From a checkpoint of a small mixture-of-experts model trained on Wikipedia.
Training: a variant of SOAP for the experts, 4928 steps.
Below are experts of layer 5 (counted from 0) of a mixture-of-experts language model. Rows are named router (the router's row for the expert) and show model dimensions 160-191. Each number is 128 + 32 x the weight over its row's rms, rounded and kept within 0 to 255. Numbers have three digits each.
After each expert's rows: a language model's description of what the expert responds to. This comes from a sample of Wikipedia text that the model never trained on.

# expert 15
router:105119160123085111140100123108119084157113170164117154149113105144132159171074118115142087138077
Clause-linking prepositions, conjunctions and auxiliaries in running prose, such as with, as, and, was, has, by, plus verbs like played, released.

# expert 7
router:089178076128129142101147078085108158126142198145110146171126143114175162092064109135099112144075
Tokens in census, climate, election and coordinate data, such as km, sq, north, compass seconds, last digits of years, and "the" before rates.

# expert 5
router:144100137089131129146097112142062118148110144138178098062087118153154166171108103141108151110180
First one or two letters or a short prefix of a word after a space, such as l(ucky), c(ool), inv(entory), rec, acc.

# expert 8
router:167114159150135141065183056155161131110150158120098076121153096128170163152107107120137121079177
Bare space tokens after a pipe, colon or comma, just before numbers in tables and infoboxes, such as Population: 475.

# expert 3
router:074128102115139138091142114085147100138141160117089150094113084126167165135189134166126155130178
Opening quote marks after a colon, opening parentheses, table row ends, paragraph breaks and == heading markers, as in wrote: "People.

# expert 1
router:144118123107141110076095067090146169150130184132110176144069098179178118153108158153118075112167
Field names and heading words at line starts after dashes or ==, before a colon, such as Location, Born, Preceded, Literature.

# expert 11
router:103158132085170149125125098170119164063084100166155163157118141140166091097126092115155103155106
Middle pieces of longer words, often Latin or Greek roots, such as aut-o, semi-ac-ou-stic, phon-em-e, horizont-al, and prefixes like micro, non.

# expert 13
router:123134059128178153139066149165139175197140122153082144151078199199179126059123147104140088106124
Common stems and whole words that suffixes follow, as in l-ung, l-ing-ering, back, hand, man, strong, often after a one-letter fragment.

# expert 10
router:188183088129171159170137159128169086086191140177126075112085193113170108084177077125164097065131
Pieces of Spanish or Portuguese names and sports-context words, such as Díaz, José, Santa, Rio, and the in sports articles.

# expert 9
router:153098129148137118143134044205068129113070090202170125117080112151124136122125128176182107101080
Individual digits inside numbers, years, dates and table scores, plus spelled-out numbers like five, ten, nine and million.

# expert 14
router:114098132134140155075157090140075162174108085087104158088048173136147178114100096130090168132110
Prepositions, infinitive to, modals and verb endings in running prose, such as tries to, concept of, would, praised.

# expert 2
router:131078080088142143057132072150084095143106193147111075123133118112133145084154147151135120108173
Final pieces completing words and ordinals, such as th in Strength, est in Budapest, nd or rd, plus second and third.

# expert 4
router:124098142031131163083168074137089058129158157136110188066099135156179148129109089140161151109131
Common nouns and noun endings for institutions, roles and activities, such as University, government, film, player, coordinator.